config = dict(
    n_layer=9,
    d_model=160,
    n_experts=32,
    experts_per_token=2,
    d_expert=96,
    d_shared_expert=128,
    activation='squared_relu',
    moe_layers=[2, 3, 4, 5, 6, 7, 8],
    router_score='softmax',
    normalize_top_k=False,
    routed_scale=4.0,
    balance_loss=0.00353,
    balance_bias=False,
    init_std_router=0.00909,
    lr_router=0.00063,
    vocab_size=4096,
    norm='rmsnorm',
    norm_eps=1e-06,
    tie_embeddings=False,
    optimizer='soap_variant',
    lr=0.00196,
    beta1=0.95,
    beta2=0.95,
    batch_tokens=[16384, 32768, 65536],
    seq_len=512,
    train_tokens=337600000,
    steps=9649,
    dataset='wikipedia_en',
)
Below are experts of layer 2 (counted from 0) of a mixture-of-experts language model. Rows are named router (the router's row for the expert), up (a neuron's input weights, with its number), down (a neuron's output weights, with its number) and show model dimensions 80-119. Each number is 128 + 32 x the weight over its row's rms, rounded and kept within 0 to 255. Numbers have three digits each.
Before each expert's rows: "gets" lists some tokens that make up at least twice as much of what it gets as of all text. This comes from a sample of Wikipedia text that the model never trained on. Tokens count by the router's weight.

# expert 0
gets: " by", " to", " for", " of", " with", " as"
router:154173138132177088184103129112156176143069163173118098145172113141130167120095074096159107119117128172107120113103121117
up0:070179138068125143181083127076096097158096089106095182056129118122108134175137141132107066092130147134126098130143115108
down0:142158130127120211176069168112133122190145110125048109118136118135135147155099084160128107153114041126192078133153110101
up1:072140183129184108118152107065122153082130116132096160141141129116075117163169130170106098165167179079164112101142174118
down1:113092166138114143097159090075120155130108100184123127146160145077097106125072074128169054107129127156140170129095064132
up2:106110183186077155098111073131091123169161098147159119102110161109129102124094189130095135119119121130102144122157126123
down2:151134125093138176110102149179044122186125149107134073144107183168164171102171159144116155124114123134132151102124102185
up3:124111125095113125163116094112121174129115132087125096145132181147137152105144125109145145105110145144075125129086098141
down3:118116066155139103134125120134130169153110163125141100057133190170156133133106161087101167116095101191161088156118127116
up4:178115197101183149107140097062154095088148123139097220132151099093153157174179111148126173161158159089121145104132069121
down4:135119162075094152181159107083117131144125122169115144038169127097098133200156177171087147110095147111116093166134177117
up5:080158116128157096143098119161133112152144173141194098085089077146119172132152060104112131137108176139125146100098194182
down5:118126177141156145182111132107144121188129131114116173099182119134137112151106122127106122121114117182150100102099060148
up6:131194184105110111134140154137158165080107153112132100180157184151067088171144117090116116118105104152106124187154107117
down6:182083150117110169111176061106107123148092148107126216095216130120132206120103133174126167142142167162079163146096184107
up7:148132133112161165162131191116120132124182161150106113083115130161056209110095130172099128137072173119150139059115089129
down7:139156153136162115131136139072092114114149174104103104112137114151135129159110105156169133105177140134139127139151155180
up8:083137124134097111111097142146112086100086194166106193156170128123083206144132080093134149152130104144102103129171140160
down8:127105133116127108158090133118093116087165106147123114089108157189150067199121114119201135152088120112103119196171102061
up9:100120189127083185128130103087156068142121120204185141130100110134133129207115190122106115118082098153137087071098167170
down9:109133190084118130088169170103111146063121173115093158184061075126150148135169064097117148212086108087165115162148097099
up10:112091072156139123078136180127109119125107096140069162175115072121142144106130126175068117124134080080126124125170118100
down10:173088137156127149094145109087092124184133167147200131156128160174069137132103150105146130089175127133121148161122178181
up11:075094090123118184154052165109095153024146196111164127176126150132117160106124128150163056137135203133118101119100204143
down11:152115150113116140107150116122150132130114145151087119148148096139120132112117088122175172179112126152083131114129188167
up12:188095146083099177130072119086102156147124142135125153149100178166128110099098129137147138103161129118108133125114139154
down12:141100149124111169092128075124122129160077113155119154114145142124163111180123091112089100110089115092153149152140115153
up13:157111137110115170162195170072129094135173098088107133096116117132091106123134109131117114112127110088177140085126127166
down13:177102117127147136136038149102174109084115099104146139148107130102099200125079129144110124153137097157165109156116176099
up14:176153161115092139161146102116130157126132125154109145117115165143140127126178178131178096148173124106067152150141117172
down14:139151115110193093144114113124106075120134134111140137147106141117042135134093104117137138065164097154071106166104085133
up15:161142114128111150145180100120144131163120068050081101121113161065142148164185164144133158139108081131121129108106100108
down15:154104141136098128158172198124123145146177107103160121102117163190087153112152169108159124151178137180096113122141111155
up16:224059166147098135157082105141129137110165144144111120121129125146089111148114101117100107109097153103119170091196113149
down16:060167097163139126076193140159121106151076127134150077170109081097134105195123190164130153101143164107076051170094138122
up17:096145129133098114127096100179110084114083155118182068145084132136148119055080162077103133103098137156147114195116141104
down17:108145137149138151098215113130172092099174158160171186127114159121152100139110133154125076088116097089112094125164108118
up18:158131100083205095141129136165109086160122113092115120153127125168139094079149101118195155198088120106161143148157140167
down18:076162135070164147159141166102141122184138148078170122171156091112099085087158133101129139177067162127140083182112115128
up19:118079149105135174063139103102131083135167086175152070193142113094136075187130122108172099152092109065160146126159111155
down19:088094071116085141148156116115119086151165103124065153127117217130099136151112112116124060052125063125113142151128047151
up20:183179135100101157159129103119116079111138213138156145105126105111113162113136135108088081107119186131121168141123085156
down20:137134127150095097104151099085113106152111152143142104105124103168186105147149110100098130097103176128144150124104177139
up21:115128173122136127126133103109146188132103089065114107099126124135180144108145161151142104121124127118189141093111152109
down21:149136140136062111114138143115096137098108127103183110121144134135119110133143101084170141047087146082114104119083204142
up22:146171117073160161129114114220122089122123143117209157111077102155115148108156116157148112134138100157143101137148165116
down22:101161143116187128063133096133152150110110111127110085122103131084115160163130109195092170134130125058115157139147140172
up23:094128074165173189131125104120156112101165182128088165126106079119078122146126150189147139140101120113089104080092092103
down23:125078058135139145129141154131112122169118110135141170089110085120093130194098176182132127112128173139105085067108127056
up24:111164130156150091127181108098142131089139168141088110052149152139141130157123110192133126107136134081175094079172135165
down24:076102147145097098136128112122149111195125140161155131160129080114132146063136120153142108111131093098174100162112051111
up25:100132120075116092144154052121168094130147094182170138132167181107067180130149160151113119106137157132115159120089117138
down25:124147077130121166121113087168103150204136172096098177173126122118050171083112131106178109064149113126137106052090126074
up26:140129094115112167151082091077099072128136076117152118112065124102119133086169133161127136068102027133140132086110119119
down26:079138137128142128082054160158154145109076107196161089105091120163184115172147144106164148091061152187107172108152166149
up27:067117113037143090099127177180106087102135156145112151096134121116111086138101125124151179159120085086134170123162169111
down27:149154118126141095193115162123129184108129119092145149136146123149156106116096148187132105143147174128131147167113136125
up28:151140135095110205168174189094122109104082173139110133054153128138159143116140067128128156162111073146176154146110126181
down28:109145079150152156176142167068161093124046088162143132128184140179119147132148160152061053110081090116121144116115128154
up29:137186190146164091176064062157114093078161205135110154114160109116160198190146114148136108146168124113067121138170130116
down29:156149176141144124084112123170166099160147144103187109115163174135123072132104155121142129094143131087117105108143161166
up30:161116130111108164159090119131108159152143154128137119172106123151136096146147131092051085165130150126128132119105109157
down30:094167125154106189141067145145126118104150138093174134137106151153138153124117090127103111091140133164131122132149080138
up31:104134146122125113148158143149120147126090060124091139157198116169135147100159133136138120123121164110141163093135108128
down31:109183052149115131091099122141119146085134150079135105069171101128203096120061137115135181150130117170105105111105133127
up32:182126120150170134123077169136108132138058153176141160142153152104110184199134092126118145086128151155154111080146126077
down32:142059184143118071108100064149127196140156108179100138130129162150093162153110121059105124075131120090111158114134078130
up33:127196104132161135179133132152128139070123096128123138077106099124070155045162210168110114132142091122123099134103176070
down33:106148094094132086129093105167152146129108174152121126123121136173194112113165143176170087141196093160214122099117151117
up34:102158145122136123135132203163141104086130090119152151134026135208162115132126087110130134090160089120067159135122138195
down34:128120142073143151196157141150120052131080107114142133082124164099163115173112188133169139084135113169111111127106108159
up35:092141111128154087114134169009146149156133055123135098123153100086101102087130139115094118167125213109117121040098115124
down35:162130179192094097119105127159146123182102151147134105141123142128084102101087126076109137131099107158136098069125027060
up36:055096110144169237132098054110111146143140131119126131115135137120088100103165110118124197132091107073167110125097142096
down36:129133137091112158160100080191124158148117098092099140091124150146121117105160170126162121119118132068098116107180117161
up37:146179095152112112110125173141177068147140143145168126134132104148124182180135187189167151165153085068073153120105123126
down37:111115162156138116163186111086032112065116049139066145093164129133144099190140109102121173173100168080098065129162171090
up38:163108143137111084176144102125151126161140099125070093106114168061101129172121191176125089091193081157136139086136140170
down38:131122081141175134159121140072153122084147145126119101104123061066159101152117107145124101157050138126120143150110148115
up39:100135134143173128169102102172098143101115112204152177079100090179094122139123137149125115111120125203109096141113093054
down39:121097111145090151178103129132110130103161167170140103119139161054123147155075098151189104149113103155154106082109178145
up40:134112105052129127135142140083103151156114167176153161146119085122129068161106052121137124145084153128142103148185119110
down40:097088105122173128115128163148163111121156134143100109123090133170073118127074170049196141094102110154166132136102096082
up41:136097064157143089129122132137110124233108105172119145159104110102135184155078145107092129150136147139160123125130131156
down41:101135118086127131147108124144136162102131070112119136102162080127114136083197055154137089115151116103117173090164154175
up42:077130091177105089095161160156078033099167136173132121169096109151090166153098144151069108093109095118114093122129174080
down42:108102088131094123070116164178130137195102078118124169131124108130111132139096121121123118102159154114107098144070092138
up43:161083157150186147125131117122167113100152126103116170091125117150164171150159084125075175104114099174137125097149140163
down43:119152084097156143129119088116107115119128141179069128161105099153120141113098159138086090104093145130172111131108075130
up44:175138154132103146112136197117137108129096087108117164155145089172124175137134085169139159118147134190141143107094149137
down44:158139116145151097146135181208166130125140119088160152173131092123156155117175103135116133155154136162101203133089057171
up45:101108131159112141132166175031163111114112167127101114131146151119148112133136120108104137213066118091147134070150104143
down45:094163145105093106108079081093117105112161164119135106113169089121103101202146087119150106163089077103160152148149171158
up46:151204174115135117055139163095117157150184092196130086175148064171156154093148106122132066159100063140080152106115093120
down46:085125181180120139116149202078102150142055104116097125130129045132061128091114069129154188125199146116134162143132082115
up47:148159131123137132183150083076134142162099128124094186060170119116088115138171090167119110083208126137106161117122125110
down47:139090137168124114129121163100150088149135119108223109071083113137126100178089075098126083114172093172131155074082134102
up48:174141160085150120175117149134126120123106124063096120169083125116136090138172199098140139116126089163151165125155155179
down48:191138129110099132177153105120144130126137146080131098129113124133100079152127171103100098099156108153132102144191120098
up49:170052137123178166110140173155135118131127120095144103161104084121099126113133127209101130107127090173090085104126135124
down49:063100144148091179109126097113097133089174110159189132185162147080054118145059162121189065134181138132096096106130110155
up50:078161145111204101109127060077170168134102127136107156157126094097052085071159097143126106172153108114194199105108123141
down50:137129064181043158151151127169083111165138047139115101140169090123172131096135123132088141127116111119206116126085167182
up51:169176116189075094162095127149103176129172082134083116122150100119100147065109145115089109173113136110072148138109079152
down51:164132118131117144114117184122063181123117111139097157206115146048149032155166109140111129154139107130169136093101088109
up52:139149165110107146166135164112153119110082096123082152101074137177183152167135094153088116139124116139068125090111143151
down52:150121124132115113105139155102164204171098137107116140165158159100114069058125101114066128167127141070169095144121159170
up53:158108095154114152103126158122068160095137147142104128094156166129114119060135081065192145145120097133155179153102136119
down53:130108065159060154125126198145138121167123126076081146091136118149125148110121162072118137090068148130185152128124102103
up54:157126053151139117065199158112141120095158137089159099167141129138188143178159072123140112123170114156132109139181151123
down54:133114208094118169148080107115070133134159129134170079120096082095144092156167182141076156138091163145086149118097170149
up55:059131127101100127056151108177077133142161097116170129196158123137156069138159111178114119158133118141123133114134055120
down55:167126082138155114052095174131129106088165077059129164110141083138181113066195138110186184152104135159121132099174083139
up56:147129126131165102100115091104102129134130163085101092082103142076152129138126055116191161195162106108159117108143153141
down56:125160178115144124134176119150113208167124064110132130065103131105136125111174126109133084205086108085170108140110115106
up57:136156123121154158068127209144146106172110148148130158087125167084075079187125136150082155145120161138104131103117130107
down57:163079126121144139106150138163095115155111063144152147120165098096126099129093175152139179125151133089124158136117143129
up58:144110201119130120111175114156153114084125070200057157172135157141103108114128115098087107110101133127164168111117154154
down58:086102103120117147108155092203141091184177172162133126147164134134140140071113094156219141165154118126130125124105148091
up59:124150114134173140160072163099081143148062116099117130124131084177129113162094185173104095217162172100134083126162122182
down59:176164137130100135104086104176132198139112167082125147072104147084134140066108126112151073148104111161178064133113067169
up60:144109105102147104136071182152147091101096090138076153082135114178116149129116143150161081136150116119099126164133162177
down60:121189090188136110121091145120141090074127161146107070095109159102146039099090152096145135149122118051084119146140117177
up61:179129117128128123079137211095087143100135169083161148133092061142125096140096133171135088135157096135160123173153131086
down61:147087146109182106133142132130149141077168108154120110128113144122196119126166088098139159173112154169141116155104158109
up62:109077110146141119088151142119138073157153080121144161109091118155140211136108128142187096129149122055145118178093101183
down62:165069116086146157141131169152112123127167148131113123223147055096096120219155107150121137182187148142109165089135166145
up63:126134060145146120118122097179144109126144172143169171100145116091074053129079087102157039106125133128140214190179143140
down63:188153140134059135122112146130160139102090192127160157184145181114075095156148132149162092115114092071167108127123135137
up64:129185112120130107142126109129134102136195098069141172109121172086151113108158142157090173110124161118140153068098092132
down64:084079070206080131095156158176141185122134141140097110113087109113114130091103117200127174113134160139125116107142115111
up65:123130127118139116157128168151101126135178094094123104149117137175196136106173107136140167157113135162083128100169135128
down65:088165063107117112161129086214138112158141097090109141066112141134132102064167145162169178137095164150096119114098163122
up66:074137141089123108160110111103146073145084140113138091192143104144164226173169114104097083169224178100060082155115179122
down66:165104174135224075152097096087165149132107149091111163121110126112161150124119101039084124099131170148092121144111109165
up67:162098183120158128118140120071134155135123169137115146142112096126154097137100137092176095134125141115119138135118101130
down67:149148124107089105098112110082105124205100072152064129146133072110191109092096154057125150162117125114127130158119112126
up68:174180126115111094121144105187130097114149149126128094132100120058200146151111107167132107076144163148074178126191143090
down68:076134107098137155140140109181183074139163171081098130131138162115174116092093123096110147115122128072081160097124087124
up69:108111109153143098104169113121166115134094145136203112155105093167137192092116127093155087172099109098147149124102114156
down69:142113121186128190109123116142117084087110145100196118080131189158146131116133144145164137133066146092149123144146185119
up70:096133190165143088120157035160134132156143137181087117065094101126123156085148148123091058105110116129120097147102098137
down70:118090123139153068149122169100110096239154081096139165166169114145128124120131158081102183113078127193181102080064110103
up71:145146129132164075112096130156138162173076137129078051167131102057114140119132222105114121091136140112064158120116125070
down71:134125117123146105106048099170112136153146048106161110136061145153122119137171116132128136165111154148082131116202122119
up72:161147127134098101119132142148154162109126086151144104164177134118122142186114113147162111168118173151160159116172139149
down72:124166104159137084152177112173113103145139108167172130105179152134131108127124152167178140088065136126154159116119117116
up73:088141169122113151158149189151122159125177133135158118132101149151127164118102142165143117094129036196119109110098140113
down73:156113186114148115134176105126172182132114160088099162067159131071089139092123205133142180162099137108130072121108091108
up74:089081129102101126109137137128083082074125145126084141129231147080166081131123097121119204142086125105125142162125139179
down74:087134087176065066111150189152103150157141135087175186035166099089117129116096154106112137098113115123160145126081056130
up75:106118094153140172174131121089111065177208126108173102087127125123094155152107108142181160109110152111116129088103159110
down75:098119107123102126111134194124053104127114189098129079122120157109171110147134191148150171165116109151116121089104139116
up76:111102089151150142107132094139150078105120116140127159148128094120101114056130073141189125116108111150125114091085195144
down76:158135169111116097124112114041133147078106109085111113119137140145124206205186128177139118175127135092116114131175215115
up77:166130165093116145150135101106140125134141143186141081146130183121137145139120120069107162089113075128178153108162149071
down77:139113086156140115141057136122179125138126140075073191099107163141139115082087195132140161125167101157131077098152151116
up78:107148156073108111121150152148119141061122221129058136089095068158149126076149139149087128088165116090153122150088140103
down78:171143134180142151146131132069175102080151141098098119176140154079147145122211079194091095155162099110152109175119158088
up79:174162092128062134093136087175142149139139176164160086105102089110182074131125157166097062090052108142149130118135145096
down79:146122121093151120106127145180150136138109099135052075149101107205097117166138137113158118078202129142124195073099107106
up80:191128126125131014109141082139115157126111138100142136092133124122123104110118133144111098123166137113176141137116134129
down80:173144169101099082133127165119187188203154145124110165123093118144129115124093142121071109077149126187171108114121147101
up81:202132155154126137133135073106128161161145093139192061173134151097165123172131121123229122081160139078148106165124099144
down81:089164172140144174116124111087154130144134106125137171141150110143150136087141120106131136150117139100139127142105129124
up82:132169147145168124106143084112140130135127170161059121107164161129117117128121100130176127125110133118105150131152128151
down82:191068139145110147160102139100135126142162157159175092131146134144107121099128153161165136097069134129130172121115187129
up83:089192077126090089104135128167149152145099184163148155170134114123171170052166145140136139151128139100125123188115143196
down83:153174089119175134145136127172085145133130196159094109141121145121093165052108152132152151158160124123158089199121128102
up84:083166115142117118127137100184182108141101130131118081149103075133089124099146149136068087112061176129125100130129208162
down84:117153076192130126145117114159117123109144130169100136127137113141131142043112135117097163133157133177092144159132092087
up85:136130075124131063140164127138092126108075173121096165183092144084116170089113188134091114155117162116104119121076126166
down85:107130081154181193101139133191113101173120137112096120146170126176081153125113136066133126100101138147125153129099095109
up86:137108084113108168076136106226074105109157098149164131118154119181108136148110157145144160217131118118099057186102089173
down86:142113143104091175115153113168196105064096104099144117140098143168120121135124079149097105126153074110149147166105163095
up87:153134114120097127163140198165186050074107134154086134082126111128090132105130095062135162140107121123112102181113134128
down87:120138140055064147122156183084095107168130168151159128183085129175160168151071093152110118124126176108065097115152161143
up88:185145142170188131146136131109104146118045089196149196116111163153077149119135104122097136109177136188155056132090134080
down88:059121124128151064132122120082134173091124115106097127085174143105083116172167146156086113139118187120134175090175092149
up89:174124103120135090107101136139128177131139173084108163209136115154090133129110102120130160112112077113204113111094033147
down89:076081163126100138096147171092126104110153092131168144086089118122152149149166146121123137168163179159111100126141162098
up90:063115156097117155133116091103116129118112123141069138128149113159070193162168057114095120145118168195140135114085140137
down90:085125086077188125175093191187114117109190107140177162077087077112156129171141171185115103125122137121066169106081139096
up91:092175121113072117146131187155113148152161173127111098178148110147157146150115140161173150115125196078110079177114179150
down91:095095129125162119147083102174109160110168085168126125113142069123151107166092161101125092163125117147141133157129123099
up92:089118147115128083142128121171097139155143114128134135104123097142099158081142107086129114151043134108108217074120133122
down92:120098179134103130123078077127168149120101141180029116132091128164163103121107151152128099118110090144147120106172126184
up93:139129155124170148154195106161183149106121129205067141031150098125115148187160142145093063132137151082093114131120118104
down93:128167173124138111129076084126138162107094127133158182154134136192093102079153134124145125140126086180123061186133106123
up94:167102147117099078128142156079114120137135151104166084132144115100108104137080120150101140152163091111106127137128169128
down94:138179121098164114175088135060165151090136141111114109102205083117176135128113127142098112084159094143116111179122148117
up95:172133087172097122144119170146130136097110118139086171026145120144131188124149102160116087096146093141097138134164117133
down95:152147178127102135119170138151134086112121123104056082105127079137097129113128123092076151120141166161157131082132134151